config.yaml
balance_bias: false
router_cosine_scale: 14.0
vocab_size: 10333
norm_eps: 1e-06
rope_fraction: 1.0
qk_norm: false
lr_head: 0.00714
decay_shape: "linear"
final_lr_fraction: 0.05
seq_len: 512
train_tokens: 318800000
Below are experts of layer 5 (counted from 0) of a mixture-of-experts language model. Rows are named router (the router's row for the expert), gate (a neuron's input weights, with its number), up (a neuron's input weights, with its number) and show model dimensions 0-255. Each number is 50 + 10 x the weight over its row's rms, rounded and kept within 0 to 99.
After each expert's rows: a language model's description of what the expert responds to. This comes from a sample of Wikipedia text that the model never trained on.

# expert 6
router:53 56 46 64 41 37 64 53 70 40 43 48 50 47 37 48 56 51 50 59 39 47 65 34 47 52 60 37 44 54 51 47 59 58 72 59 34 33 41 52 64 40 59 72 55 53 45 32 52 50 45 52 48 54 54 60 51 34 49 53 54 44 39 26 36 73 64 42 50 59 42 43 48 41 38 62 47 39 66 52 53 60 44 43 29 27 45 61 47 53 39 53 55 43 47 44 50 69 50 49 55 51 47 57 53 32 40 40 58 49 53 55 37 45 51 49 30 49 53 49 44 44 53 54 57 50 72 34 36 57 42 47 52 52 34 50 51 46 51 57 62 38 54 39 57 63 42 37 43 61 59 39 44 51 35 54 44 45 57 51 53 47 41 65 56 58 66 52 57 50 54 64 62 72 48 34 36 57 53 59 50 52 52 66 51 40 62 43 64 57 45 47 49 52 46 55 64 43 28 47 51 43 49 57 71 41 56 33 31 57 61 36 65 38 41 55 42 61 50 39 61 51 60 56 48 49 58 47 69 64 53 44 67 59 46 44 52 47 46 43 43 54 40 58 79 80 26 50 45 51 43 61 66 59 65 46
gate0:39 63 53 51 39 50 42 51 55 46 52 39 73 53 62 58 54 68 39 27 38 65 49 39 54 54 59 45 61 51 46 50 87 44 57 71 47 49 44 43 64 47 35 69 56 58 57 39 55 49 48 52 39 60 25 54 42 48 63 44 63 50 41 37 47 41 62 47 46 50 22 42 58 52 38 52 54 35 49 52 63 43 51 31 47 44 34 70 60 50 58 55 53 55 39 50 51 55 43 41 49 44 32 68 45 44 43 57 50 44 56 48 43 44 37 55 45 61 36 37 50 46 32 47 33 54 63 59 38 51 68 60 53 63 44 45 69 46 61 64 42 52 46 30 42 39 29 48 55 57 43 49 51 57 74 44 48 55 46 60 44 42 58 65 60 55 67 66 42 44 42 45 64 39 41 41 43 42 57 62 66 48 69 28 34 51 40 44 40 55 56 48 40 50 57 59 57 49 41 63 58 54 58 57 52 50 51 35 49 47 47 40 59 39 64 59 33 56 43 61 47 56 63 50 33 50 40 48 50 68 56 52 49 60 43 57 33 59 49 52 45 47 54 47 70 53 47 58 59 44 54 48 47 55 58 37
up0:30 37 52 54 52 41 41 53 56 51 67 46 53 35 47 62 33 52 49 54 51 48 35 48 55 38 38 47 47 36 65 32 45 42 31 53 60 39 59 53 45 46 55 65 43 48 36 46 49 64 65 69 44 51 57 45 51 28 43 55 47 59 49 55 23 56 38 47 42 48 50 45 56 47 49 52 44 46 65 53 44 40 27 54 54 36 50 64 60 40 69 51 42 48 49 49 67 32 63 62 52 49 56 72 50 49 45 68 47 47 46 51 61 56 35 49 57 50 46 54 33 41 62 40 46 65 69 24 34 57 43 58 33 61 62 45 47 54 57 41 41 36 51 46 43 67 59 59 39 50 48 52 52 48 57 58 41 40 57 55 47 52 54 65 66 34 55 37 48 47 52 43 54 58 44 59 51 44 55 65 64 64 51 52 54 34 58 43 37 61 66 49 55 37 50 44 57 63 44 26 57 45 67 37 47 47 48 56 41 61 21 45 33 33 65 56 57 55 61 38 46 55 49 55 47 39 54 48 60 53 60 32 47 55 57 51 66 66 49 45 53 44 50 50 51 77 39 49 51 47 56 50 69 36 31 57
It responds to: Names of cities, states and countries, often as the city part of sports team names, such as Toronto, New York City, Ottawa, Denver.

# expert 4
router:44 40 52 42 52 48 54 46 43 53 55 45 53 45 40 33 56 44 47 57 62 54 41 44 46 49 53 55 60 48 51 53 53 52 48 39 51 48 51 59 56 47 52 42 56 52 52 51 61 47 45 46 50 43 52 62 58 51 50 30 50 38 56 50 65 53 47 63 58 56 60 30 55 69 53 48 65 57 39 40 54 52 55 37 47 25 40 46 61 40 45 45 45 39 59 52 49 48 51 56 34 63 41 56 35 53 51 50 60 52 56 50 34 81 75 61 39 58 46 46 40 56 49 53 58 34 52 48 53 29 51 57 43 43 62 57 43 33 36 45 52 57 66 46 59 41 57 41 46 49 69 64 38 53 49 66 56 43 69 56 49 50 61 65 42 64 41 59 63 57 45 32 26 56 55 44 56 46 29 39 54 58 42 34 64 57 67 55 54 50 33 53 46 49 62 57 42 57 30 61 59 66 48 42 37 62 28 66 37 50 56 51 33 35 53 46 56 61 50 62 56 64 57 38 54 43 51 53 37 32 48 43 56 44 67 71 34 37 35 55 41 54 50 29 40 34 38 46 72 72 73 41 42 45 50 50
gate0:58 44 44 51 50 59 44 51 67 48 42 52 57 30 43 51 31 51 65 45 32 61 29 37 44 60 54 51 54 36 42 50 55 40 50 47 64 52 64 52 54 46 52 43 35 62 56 42 48 55 65 45 54 54 67 40 49 34 37 48 42 40 75 51 47 52 43 59 70 52 66 42 48 52 59 55 55 28 55 33 46 50 52 47 56 66 62 47 56 28 55 34 60 53 61 62 45 70 40 26 60 28 59 70 45 48 47 33 52 48 54 50 58 49 71 56 49 60 47 60 47 53 69 47 51 56 46 49 64 43 57 44 45 59 44 39 60 61 56 46 39 42 63 59 51 57 55 44 45 81 51 56 43 34 55 42 51 38 52 46 50 48 44 68 62 49 54 34 55 53 32 46 28 69 60 30 46 46 52 64 56 45 24 51 57 64 53 62 53 33 54 59 36 57 49 47 49 23 72 56 61 51 39 59 48 45 53 63 43 44 38 61 37 63 48 49 54 56 46 56 56 61 59 53 49 55 53 38 49 36 34 49 45 57 50 40 38 58 52 55 45 54 39 52 40 55 52 67 62 44 52 57 52 50 49 47
up0:70 43 55 52 49 59 50 21 72 42 60 47 52 45 63 39 53 56 57 42 69 57 42 43 41 43 46 58 58 60 32 49 57 53 38 67 66 64 48 57 59 46 49 43 51 67 51 48 53 40 37 56 53 45 60 39 42 51 45 45 52 37 55 53 54 57 68 50 51 44 50 59 50 47 49 53 45 50 56 70 36 57 58 60 57 33 43 55 31 30 38 60 48 60 59 45 51 47 46 67 57 31 53 30 53 73 49 49 55 57 55 53 54 46 42 42 56 66 38 40 70 61 54 55 41 47 55 58 46 52 32 53 54 50 55 48 58 43 52 46 55 52 49 48 39 58 49 38 52 60 54 37 41 43 48 57 49 36 51 51 62 67 61 54 47 52 47 55 46 52 26 40 30 52 54 33 44 44 38 59 39 52 43 61 55 54 56 54 38 29 47 49 52 49 52 54 75 46 41 50 43 56 59 20 23 50 36 44 44 45 32 28 57 42 59 50 54 47 48 57 52 41 39 46 53 57 41 62 56 26 31 61 43 59 65 62 44 46 24 47 54 41 46 36 49 73 46 66 60 57 52 60 49 47 61 63
It responds to: Prepositions and clause openers like in, with, because, When, Despite, and word pieces right after in-/to, e.g. in-her-ently, in-hib-it.

# expert 8
router:44 43 48 42 41 42 50 50 60 45 46 44 62 59 46 46 61 46 54 39 38 42 38 48 57 54 38 50 45 47 49 69 64 69 49 40 75 53 57 38 62 29 50 48 41 28 47 60 65 47 49 41 48 60 65 62 60 54 44 43 66 45 34 71 59 54 47 38 63 46 54 52 54 39 54 47 38 38 50 59 58 47 50 59 56 39 40 54 55 46 47 67 49 57 34 54 66 56 63 38 52 52 17 38 29 51 38 32 40 35 56 51 65 66 48 44 55 47 37 27 53 61 58 53 51 48 48 56 61 47 44 51 65 45 40 47 44 63 61 70 62 33 57 59 57 52 56 61 46 57 51 61 56 53 50 66 36 67 52 45 56 55 60 58 56 34 44 57 55 50 42 40 51 51 35 43 51 55 45 38 51 54 39 48 56 63 47 42 39 57 54 49 38 46 55 41 61 53 62 57 54 68 63 44 54 54 55 43 51 53 42 41 45 67 50 61 39 42 54 48 42 67 52 39 32 72 78 75 43 62 58 53 58 47 61 69 38 44 43 35 58 47 46 68 38 70 51 43 59 52 46 34 50 49 49 49
gate2:48 48 62 56 43 47 64 47 58 63 38 45 49 49 51 44 49 44 47 45 42 27 59 52 42 34 54 51 64 68 49 68 47 49 51 37 66 61 43 40 48 75 42 61 65 52 43 40 47 66 32 50 40 52 47 54 44 53 48 58 75 52 43 28 50 42 66 39 53 56 59 46 50 42 53 55 46 64 38 50 61 72 67 62 51 58 45 58 53 53 56 63 26 45 41 63 43 53 55 53 50 39 60 43 55 40 78 51 51 27 60 56 48 56 57 43 50 42 54 40 62 51 53 58 29 47 32 69 44 50 44 46 47 44 41 55 62 60 44 55 56 59 56 39 39 50 55 51 35 67 38 60 55 37 52 42 61 44 43 53 47 36 45 62 50 44 47 54 56 42 54 65 46 54 34 40 38 59 59 50 62 52 59 46 54 46 56 46 46 41 51 44 50 58 58 63 54 60 55 38 66 56 37 37 60 33 32 35 51 27 34 48 25 42 56 55 59 53 57 51 55 50 51 38 50 41 67 46 39 68 50 54 49 76 46 60 49 35 60 36 62 35 53 56 45 63 54 71 43 53 58 33 39 55 55 50
up2:45 45 50 54 56 57 53 65 38 23 53 42 61 61 43 37 45 46 52 51 63 40 60 54 40 53 49 52 56 47 40 38 63 49 33 33 54 38 47 45 46 38 50 53 52 62 44 46 37 33 56 35 39 53 54 59 51 55 51 64 48 63 52 50 45 39 45 48 51 60 58 53 37 46 48 38 37 62 55 61 49 45 45 24 52 56 46 52 37 42 45 56 49 51 60 43 52 51 49 60 52 56 45 44 40 70 42 42 43 52 39 67 49 47 45 59 32 52 36 32 50 45 46 26 47 48 35 49 58 53 38 50 37 61 66 44 44 44 37 42 50 45 68 59 47 45 52 36 58 44 49 56 63 51 61 36 45 54 58 48 51 55 44 59 51 57 55 51 43 52 45 45 47 50 62 45 58 64 35 36 50 40 73 30 59 41 69 62 52 68 42 45 53 53 58 48 60 54 46 76 38 58 42 49 71 50 52 41 59 53 45 72 56 85 74 40 61 53 49 48 58 41 42 61 57 49 57 55 73 45 39 69 65 37 46 42 46 65 46 50 48 43 43 57 58 43 86 34 60 61 61 50 61 45 37 50
It responds to: Number tokens in table cells and stat rows between pipes, such as points, heights, vote percentages; also some lowercase word-start pieces.

# expert 27
router:58 35 64 44 48 67 48 50 64 66 46 26 45 60 51 50 51 46 39 53 74 51 39 52 48 44 56 56 61 70 44 43 41 46 49 65 39 59 42 60 65 45 49 53 59 67 54 49 42 56 48 60 48 60 42 59 51 45 47 62 46 46 66 46 67 49 37 46 51 57 45 48 54 51 60 67 57 46 30 56 70 55 39 56 40 57 58 51 48 49 50 54 38 47 47 77 37 51 47 49 56 68 47 47 62 55 40 48 43 64 56 42 23 47 39 50 53 47 42 53 38 46 42 62 42 60 33 60 62 54 46 60 37 65 47 55 51 42 44 80 52 58 60 58 55 50 50 62 45 44 45 57 46 51 57 59 40 57 49 29 57 39 55 42 58 44 46 56 65 50 68 40 27 51 49 52 44 67 39 41 48 53 50 33 37 45 38 43 44 48 51 48 43 61 61 62 27 53 61 59 53 42 47 42 46 48 43 69 64 56 46 45 54 41 79 37 34 49 58 73 45 57 51 56 40 51 38 72 52 49 52 47 54 35 34 60 58 37 40 54 43 51 53 29 46 42 45 56 58 71 44 48 32 33 56 45
gate2:44 48 36 61 61 54 56 66 61 54 61 60 47 58 56 42 64 53 50 36 48 39 54 50 57 57 50 51 45 64 42 40 43 35 31 58 44 67 55 47 50 48 44 64 50 65 35 56 38 43 46 60 68 48 49 46 63 39 50 52 37 34 54 49 46 41 57 50 49 60 33 62 36 34 36 54 67 47 37 41 38 55 49 71 42 45 67 50 45 43 40 54 41 43 51 52 58 51 50 51 58 55 43 78 71 36 42 42 48 49 55 59 45 38 44 22 37 56 67 58 53 43 52 62 38 59 52 56 57 42 46 50 61 44 46 59 56 55 55 67 38 63 23 58 42 34 55 39 63 41 63 60 64 61 46 40 72 73 59 44 47 50 54 47 28 58 43 58 63 37 47 46 53 58 47 49 46 48 37 58 48 41 62 55 59 54 42 65 54 43 55 47 31 64 57 54 46 64 54 58 62 59 46 52 43 37 39 32 55 44 49 43 47 51 58 29 49 58 30 36 30 43 60 61 64 61 39 51 67 55 34 67 55 37 44 59 41 40 47 58 40 47 45 38 48 63 51 51 46 48 48 41 54 56 32 44
up2:51 44 36 57 40 46 72 36 57 38 50 69 38 68 56 56 56 37 38 50 53 47 41 63 44 41 45 46 53 51 49 73 61 47 41 41 71 58 41 49 52 64 58 48 31 56 25 51 49 45 70 51 51 26 37 41 54 50 56 58 61 56 39 60 45 58 52 49 53 34 54 59 45 55 45 50 65 43 40 39 55 39 53 38 60 64 43 45 29 61 48 47 63 57 39 50 66 58 46 47 41 36 58 69 54 62 55 55 47 45 50 40 40 67 63 52 40 67 50 51 46 40 48 37 55 58 40 32 54 38 52 48 38 29 37 61 66 60 59 45 37 64 70 55 51 43 49 44 26 35 52 39 60 52 52 38 65 39 37 45 53 59 27 51 58 66 58 49 61 40 34 56 53 52 66 67 62 40 55 47 46 46 44 61 43 34 42 62 57 59 41 55 55 54 41 55 60 44 43 41 51 45 49 45 40 59 50 58 51 50 45 51 56 51 57 58 54 67 49 22 63 40 50 53 39 70 54 43 63 64 56 46 49 61 56 51 64 50 39 56 58 43 56 46 53 60 54 57 55 48 64 54 67 59 29 56
It responds to: Verb stems, auxiliaries and endings in explanatory prose, e.g. has, have, being, -ing, -ed, as in decre-ased, g-rown, emphas-iz-ing.

# expert 10
router:50 53 48 58 63 52 33 47 49 55 43 48 58 56 42 40 46 61 37 46 59 42 59 51 35 45 44 23 48 49 65 48 61 47 56 56 53 70 62 48 50 47 38 35 49 52 54 49 41 47 46 63 51 61 26 42 36 57 48 22 35 54 49 63 51 52 36 52 53 47 48 54 44 51 54 57 46 68 57 53 59 44 40 41 48 71 83 45 62 38 51 53 56 52 58 32 44 61 40 43 66 53 58 57 57 43 48 66 36 54 48 49 81 55 58 47 70 44 49 63 58 57 39 47 45 53 54 55 52 65 43 50 38 54 68 38 33 36 62 60 54 46 61 40 56 50 40 48 40 51 49 44 45 36 49 50 51 50 60 58 55 54 43 54 48 57 67 42 47 48 58 51 46 26 56 42 57 60 64 52 55 67 42 44 60 51 39 40 47 50 58 44 57 50 55 29 27 37 56 30 30 44 52 57 37 34 50 63 47 50 54 53 36 28 60 39 67 38 51 52 55 53 63 55 48 24 40 26 48 45 41 50 48 52 37 38 57 56 52 51 42 58 59 46 50 65 59 63 32 53 51 33 49 50 61 45
gate2:66 52 47 66 45 43 32 28 50 43 59 51 45 66 51 41 52 48 58 49 46 53 66 56 43 58 53 41 67 43 43 41 45 38 51 61 30 29 48 55 26 44 47 61 64 53 53 49 56 56 51 58 55 31 52 75 29 66 65 54 52 46 57 25 38 51 41 68 47 51 52 45 40 61 66 53 52 52 55 48 45 54 57 43 45 63 55 39 64 44 46 59 43 52 44 56 71 57 44 43 59 53 52 45 59 34 60 42 42 39 39 47 60 41 57 69 61 42 43 52 41 44 47 46 61 54 69 50 61 47 57 53 54 52 55 58 70 50 48 46 47 48 41 47 46 57 54 36 60 66 44 31 60 40 46 36 35 43 45 56 48 50 50 40 55 33 53 62 48 40 45 45 41 51 48 75 36 49 48 51 37 42 49 69 61 45 68 37 51 56 54 55 32 46 31 58 47 42 51 66 46 64 48 58 56 21 47 63 50 42 37 59 75 58 53 59 64 45 55 49 58 48 38 56 62 64 33 51 49 33 48 40 48 36 43 48 62 44 54 50 47 49 38 46 56 34 66 52 49 38 48 46 37 66 43 36
up2:44 58 49 58 36 59 59 49 25 60 57 33 54 39 62 57 44 46 68 63 40 56 51 49 48 63 64 62 39 63 49 44 48 29 38 43 54 67 44 44 60 61 56 58 47 45 36 47 36 49 45 32 59 52 63 48 55 51 47 56 54 43 58 55 63 40 42 51 61 61 59 56 56 52 35 54 54 54 61 52 34 40 51 62 34 42 39 53 47 48 52 46 57 41 14 57 52 45 52 45 41 55 49 62 69 61 57 64 42 41 34 71 60 38 51 55 43 52 50 42 43 54 45 54 41 41 44 46 51 46 61 50 48 47 47 48 53 42 42 61 59 47 56 53 39 43 71 59 54 23 38 47 55 55 42 40 43 45 28 56 50 55 43 53 64 69 52 59 53 63 51 29 59 52 53 57 57 26 55 47 42 49 48 35 57 64 50 51 69 33 50 42 60 49 43 50 59 45 61 60 54 63 51 42 66 48 37 37 52 53 23 60 44 85 49 48 43 47 55 70 42 49 64 70 62 52 52 28 40 33 39 49 50 46 63 55 51 40 58 42 43 46 50 51 50 55 44 67 55 53 57 51 43 38 40 49
It responds to: Digits in coordinates and numeric infobox fields, plus list dashes and == section markers, such as 45°48′N, 1,045, and "- Directed by".

# expert 0
router:58 50 49 58 45 24 32 57 41 48 59 55 37 51 43 48 61 60 46 28 35 54 35 69 54 51 65 56 57 56 37 53 49 55 62 54 53 48 63 56 40 45 45 49 57 47 51 48 49 38 50 43 39 44 53 49 37 56 60 60 64 75 49 51 52 54 48 40 38 68 59 65 66 55 58 48 48 62 57 41 63 46 64 31 50 57 44 56 58 57 59 51 58 48 47 49 50 58 33 62 52 53 66 58 55 55 62 52 55 33 55 51 52 49 47 57 62 53 62 68 53 14 22 42 38 70 50 50 66 48 49 60 40 50 43 40 46 59 24 26 43 38 53 57 70 57 43 40 50 41 58 29 50 41 60 45 48 58 55 44 39 42 60 54 52 39 55 31 43 36 48 23 45 44 32 49 43 56 71 42 48 66 56 55 50 50 38 61 53 47 58 52 54 50 56 59 33 62 49 40 34 50 69 44 53 46 67 57 54 47 49 40 35 49 54 60 51 54 57 51 46 46 33 52 61 46 59 47 32 53 47 62 39 43 50 56 52 54 54 44 44 55 44 54 41 38 64 53 21 49 51 35 48 53 42 46
gate0:34 48 51 50 55 64 41 56 48 49 47 52 35 42 65 43 65 45 38 54 29 56 56 62 50 69 53 43 63 43 41 75 63 53 53 68 60 47 59 61 40 62 41 45 49 60 71 41 51 48 42 49 52 46 41 54 40 41 49 36 62 36 51 49 59 46 52 43 48 45 50 63 59 47 66 49 47 38 61 49 44 36 57 48 58 54 47 53 53 33 41 52 47 50 52 60 53 52 62 56 41 50 70 61 52 38 42 71 50 59 56 48 43 52 50 49 59 47 47 34 45 45 30 45 47 62 72 56 46 52 53 79 53 61 43 37 51 43 49 28 36 50 57 40 54 34 57 41 39 45 40 60 51 44 59 36 40 41 50 32 54 69 40 43 44 50 59 51 59 40 35 53 23 29 43 45 40 48 58 49 52 44 35 32 53 32 49 57 70 52 68 52 61 35 61 57 43 48 41 51 49 69 47 38 27 67 49 41 46 45 47 42 48 63 57 77 42 36 49 57 61 46 45 43 60 63 43 30 43 54 63 66 36 44 47 49 53 47 62 70 46 59 54 58 42 52 60 69 41 46 44 41 43 50 47 48
up0:52 39 47 56 48 41 49 36 59 49 57 57 61 32 30 40 43 46 53 45 28 39 50 50 55 60 58 37 45 68 47 53 49 45 49 49 69 44 44 33 76 60 50 67 34 39 56 53 51 48 52 55 50 47 65 28 54 43 44 55 62 44 58 32 57 36 53 45 48 51 62 59 39 66 38 65 44 40 58 52 32 46 39 52 60 38 44 43 62 34 36 51 48 35 65 62 38 30 34 56 69 52 45 51 60 53 41 50 53 50 58 51 59 42 34 42 56 48 50 74 61 60 65 51 45 51 51 56 20 45 50 63 44 58 56 50 53 59 55 43 37 33 45 48 41 52 48 46 36 48 47 71 43 60 40 40 63 53 48 54 52 35 69 51 32 45 48 49 41 50 49 56 52 36 32 31 57 30 52 51 48 63 57 67 55 54 57 67 49 51 63 44 56 46 58 41 65 34 36 35 58 47 51 51 49 40 67 57 45 54 50 50 43 63 45 46 34 32 52 66 46 52 34 53 57 60 39 56 59 57 53 48 49 48 44 33 57 62 44 49 61 70 67 39 55 53 61 56 48 37 46 68 45 50 55 44
It responds to: Word-internal pieces after a consonant start like c, ic, D, e.g. Butterc-up, porc-up-ine, nuc-le-us, Obsc-ur, plus Cup/Supercup.

# expert 24
router:46 52 55 37 56 45 48 43 40 49 42 46 35 36 45 48 52 30 48 53 50 48 51 55 56 54 38 60 38 26 55 52 71 46 55 51 64 49 55 57 65 55 59 48 64 58 54 76 43 48 34 56 46 56 57 41 41 46 41 31 45 55 44 65 45 59 62 47 39 28 36 51 60 63 60 59 66 63 60 41 43 43 57 44 47 50 48 55 56 39 50 62 58 47 40 64 61 48 41 41 38 45 42 45 42 68 58 50 31 62 67 57 57 48 57 64 50 36 51 49 48 54 46 52 44 30 47 57 46 51 60 42 34 52 62 48 61 53 59 30 56 67 58 31 57 38 56 48 45 59 46 74 42 55 40 54 35 32 51 46 47 51 53 41 50 63 41 53 59 47 51 41 56 57 63 48 47 24 55 49 57 33 29 55 61 65 41 44 55 41 42 43 55 46 43 54 30 54 45 50 69 65 42 56 61 52 42 61 36 45 62 54 48 55 75 53 63 38 66 46 65 52 40 43 51 36 50 43 27 44 64 37 50 52 62 36 57 73 62 55 48 46 52 36 37 45 30 47 54 47 41 36 51 55 44 59
gate0:48 50 46 39 47 36 60 42 43 58 49 56 51 53 61 48 35 53 54 55 46 44 53 42 74 61 34 41 49 64 64 34 59 73 46 47 62 67 58 31 64 37 57 57 55 36 47 51 41 43 43 53 53 52 47 52 57 59 45 43 44 32 45 44 58 43 58 54 41 59 40 42 40 43 41 62 54 62 38 47 41 55 37 43 50 46 57 53 47 41 42 68 46 64 53 42 30 61 49 38 54 54 77 46 54 54 48 47 63 34 59 53 65 66 62 53 40 44 38 56 57 51 41 58 56 58 49 51 60 36 56 41 57 51 55 57 51 53 25 55 33 62 36 77 70 58 54 36 53 52 30 51 41 70 53 57 49 66 54 65 52 58 52 46 44 35 57 48 43 56 47 52 46 52 63 72 58 49 53 61 25 34 56 56 60 60 36 48 50 51 63 66 53 40 50 51 61 46 45 49 65 55 54 51 65 46 26 59 40 29 41 40 59 55 46 50 34 39 45 54 32 46 48 36 47 46 45 70 64 41 58 59 58 49 49 43 42 54 46 47 43 47 56 47 62 70 39 49 58 47 42 43 75 33 41 53
up0:48 52 57 45 57 48 52 35 55 45 55 46 52 54 68 38 55 55 50 35 39 43 42 59 58 62 42 46 66 49 64 40 53 53 39 58 46 65 40 48 56 54 54 46 42 58 58 51 56 52 38 51 48 68 57 44 35 58 46 51 54 57 41 47 48 48 50 51 33 51 58 57 44 26 57 46 46 55 50 60 47 60 48 70 50 36 57 53 62 41 48 54 51 44 44 66 61 53 44 48 47 48 55 55 51 56 58 43 43 63 41 67 32 43 45 57 51 60 57 36 54 50 42 51 66 39 61 47 54 58 58 49 37 51 43 27 52 53 37 38 39 46 46 22 26 34 23 52 51 52 56 63 38 27 42 59 42 46 61 45 49 55 53 56 44 58 45 69 71 47 64 51 39 66 56 55 44 49 57 55 47 58 38 42 61 56 40 44 45 34 55 56 64 53 59 58 44 56 54 50 53 40 59 38 61 60 49 61 42 79 54 61 35 64 60 54 54 52 68 42 55 31 32 73 43 46 32 43 52 64 57 40 34 51 63 26 61 57 75 47 39 37 65 44 56 22 54 60 60 39 57 54 40 53 54 47
It responds to: Word starts after an opening quote, parenthesis, line break or "the", e.g. "R, (re, the only, the latter, the plan.

# expert 31
router:40 58 58 48 59 37 37 35 49 43 37 44 54 49 54 63 43 42 50 43 55 62 55 45 63 52 63 58 48 61 75 47 38 41 52 61 48 58 47 58 58 53 52 40 47 44 58 49 42 48 40 58 34 53 29 51 62 61 44 56 47 57 50 35 51 61 37 40 47 44 61 52 37 44 47 36 39 69 38 56 44 46 69 46 57 47 48 48 53 31 36 35 47 45 48 41 60 48 55 47 54 45 45 62 49 37 77 62 60 62 62 49 49 48 47 28 54 51 48 66 31 51 41 56 40 50 67 66 45 76 53 34 63 50 30 53 54 52 61 55 62 35 65 62 53 50 47 57 37 67 54 29 59 45 56 60 51 45 33 57 43 58 45 47 49 44 51 51 66 53 43 51 62 42 61 47 44 59 52 53 43 49 53 66 40 36 42 35 54 52 60 62 53 58 51 45 54 47 52 30 39 46 51 37 51 41 51 53 56 78 47 39 33 29 61 52 49 70 54 49 45 28 58 56 73 49 44 34 42 49 38 39 52 49 31 54 48 50 63 66 53 57 55 71 40 55 49 63 31 44 38 58 63 53 44 37
gate1:41 60 55 66 64 43 63 40 49 52 40 49 51 46 51 37 56 41 50 39 34 59 44 53 59 43 32 59 49 53 55 53 52 52 45 59 58 70 50 48 26 46 45 48 35 48 51 43 47 56 60 49 42 64 48 66 53 52 26 47 60 47 56 56 59 56 33 44 39 53 46 60 61 55 75 28 54 52 55 50 51 56 58 44 53 45 50 51 49 45 58 56 50 63 58 52 40 58 52 59 48 56 50 68 33 30 53 48 44 48 63 45 49 39 40 47 42 44 55 67 60 37 45 49 53 44 44 58 36 40 51 68 32 52 45 38 51 74 52 55 66 39 36 39 52 51 28 52 43 63 45 38 58 50 35 68 55 58 35 47 59 53 72 51 30 54 58 48 58 53 51 53 63 50 62 52 65 52 45 56 37 47 54 36 55 34 36 53 38 52 61 40 46 65 63 47 47 26 54 51 60 24 55 50 42 48 40 48 33 56 44 34 66 75 52 51 36 43 66 67 68 55 46 55 55 66 44 67 35 67 53 57 59 48 55 41 51 55 64 37 42 62 61 53 29 54 54 50 53 55 38 58 53 51 68 49
up1:41 61 16 56 43 48 36 52 50 51 44 41 44 51 41 62 37 60 57 39 55 49 52 55 51 48 53 55 50 54 48 44 65 47 55 68 60 32 52 59 65 49 55 35 57 50 59 52 62 58 49 49 58 70 43 50 45 38 43 66 56 48 48 41 46 50 34 55 60 47 43 59 50 63 43 51 49 45 39 57 55 50 47 49 52 45 51 50 63 43 55 45 43 51 19 48 57 48 61 60 44 59 49 41 61 16 47 39 33 55 61 57 47 45 42 69 41 56 61 63 58 49 35 42 50 53 58 51 49 48 47 63 66 69 47 65 73 52 55 59 32 57 26 57 44 47 39 40 41 54 34 35 46 58 66 40 58 54 62 46 59 37 42 52 42 66 55 57 34 56 45 65 56 62 43 70 49 41 64 50 39 55 48 44 53 41 55 41 57 59 32 53 50 40 36 60 62 53 43 50 48 47 50 45 45 61 71 61 52 59 56 57 53 70 58 41 43 61 54 45 42 48 21 62 39 62 50 21 35 36 43 40 58 62 45 47 44 53 57 60 54 47 68 59 59 62 39 65 36 51 46 54 41 56 43 46
It responds to: Short letter fragments inside personal surnames and foreign words, e.g. Tor-f-ason, Fy-f-e, Par-izz-ia, Ne-igh-bor, plus isolated F, S, &.

# expert 16
router:52 34 33 34 50 43 45 47 48 31 35 58 38 45 57 50 52 51 65 48 34 70 44 51 68 55 49 60 33 40 42 44 59 52 46 53 43 57 41 61 34 50 51 43 58 43 68 62 33 49 56 37 43 41 87 45 53 58 58 51 40 42 55 61 35 65 69 60 45 50 44 59 62 45 50 50 70 51 63 49 46 53 50 46 53 60 43 43 51 46 59 66 54 60 48 65 55 47 42 54 51 56 45 40 53 65 43 41 24 40 44 53 49 56 58 32 43 42 65 41 67 46 62 46 46 58 45 49 55 42 66 37 44 36 50 38 56 50 51 54 46 66 46 43 35 55 43 63 42 46 63 38 49 53 48 64 53 39 59 49 55 19 63 40 50 56 48 49 47 54 37 49 55 59 27 57 43 37 67 48 53 41 50 39 55 69 45 57 43 56 71 69 61 31 42 62 52 62 33 58 44 57 49 57 54 55 69 62 37 42 67 57 59 56 44 67 45 36 53 55 55 54 53 60 42 48 61 55 42 40 56 37 63 54 57 50 67 45 59 37 44 58 47 39 35 52 46 43 43 57 50 70 37 50 49 57
gate0:64 41 46 42 70 53 48 48 57 61 45 69 67 58 56 56 48 44 66 45 63 46 50 52 77 46 47 40 71 43 53 52 38 48 61 66 53 53 59 45 41 51 48 52 45 42 48 46 27 59 51 50 41 46 31 65 58 64 61 57 62 48 41 53 31 59 39 55 55 41 47 32 60 44 48 75 63 67 60 42 47 64 54 59 54 34 41 57 56 49 46 62 50 52 45 40 56 44 60 36 44 58 62 48 30 34 58 46 61 55 66 51 72 28 45 36 57 43 48 53 64 54 35 52 42 48 45 33 39 50 62 38 51 62 36 50 54 58 52 34 47 47 63 36 46 67 66 39 50 61 46 60 18 62 57 56 53 56 64 49 53 57 55 59 51 54 50 46 52 51 37 63 51 51 56 51 56 40 61 53 34 41 51 52 53 39 39 51 40 48 47 45 58 38 55 35 61 47 55 32 46 48 60 57 49 74 29 65 45 55 69 54 64 72 45 55 58 49 59 46 41 53 47 57 52 65 45 42 45 44 57 48 58 59 45 32 44 38 48 50 48 30 61 46 45 54 28 45 50 47 51 45 49 41 38 49
up0:45 68 25 55 56 51 72 39 33 41 38 44 49 63 51 57 51 51 53 62 63 49 47 75 45 39 60 65 48 57 46 49 49 46 60 57 51 37 68 63 52 49 44 31 38 46 51 42 43 47 43 35 59 32 55 48 51 51 38 38 48 34 50 43 50 47 67 55 65 44 58 56 41 57 63 29 34 66 51 52 64 45 74 46 41 47 35 49 36 58 46 56 55 76 51 67 41 30 41 67 57 53 54 48 47 72 45 45 58 42 54 40 49 27 35 55 50 55 54 48 40 43 51 39 49 47 47 46 48 63 44 59 42 38 48 43 44 60 58 72 49 51 44 52 50 27 49 64 47 76 50 53 44 37 41 63 26 47 49 59 50 41 53 54 53 55 61 41 34 53 41 55 67 45 52 46 63 50 33 50 41 44 54 59 41 52 51 62 46 42 41 62 37 35 41 50 49 38 74 55 57 49 48 30 45 42 61 61 43 55 57 61 45 61 43 59 53 40 57 59 48 55 50 43 45 52 67 60 39 61 58 60 60 39 54 48 33 42 54 49 41 50 45 57 51 43 61 47 42 39 66 58 38 69 54 53
It responds to: Ordinals and quantifiers like last, first, many, other, second, and pieces after T such as T-our, T-ul-ane in sports or tour contexts.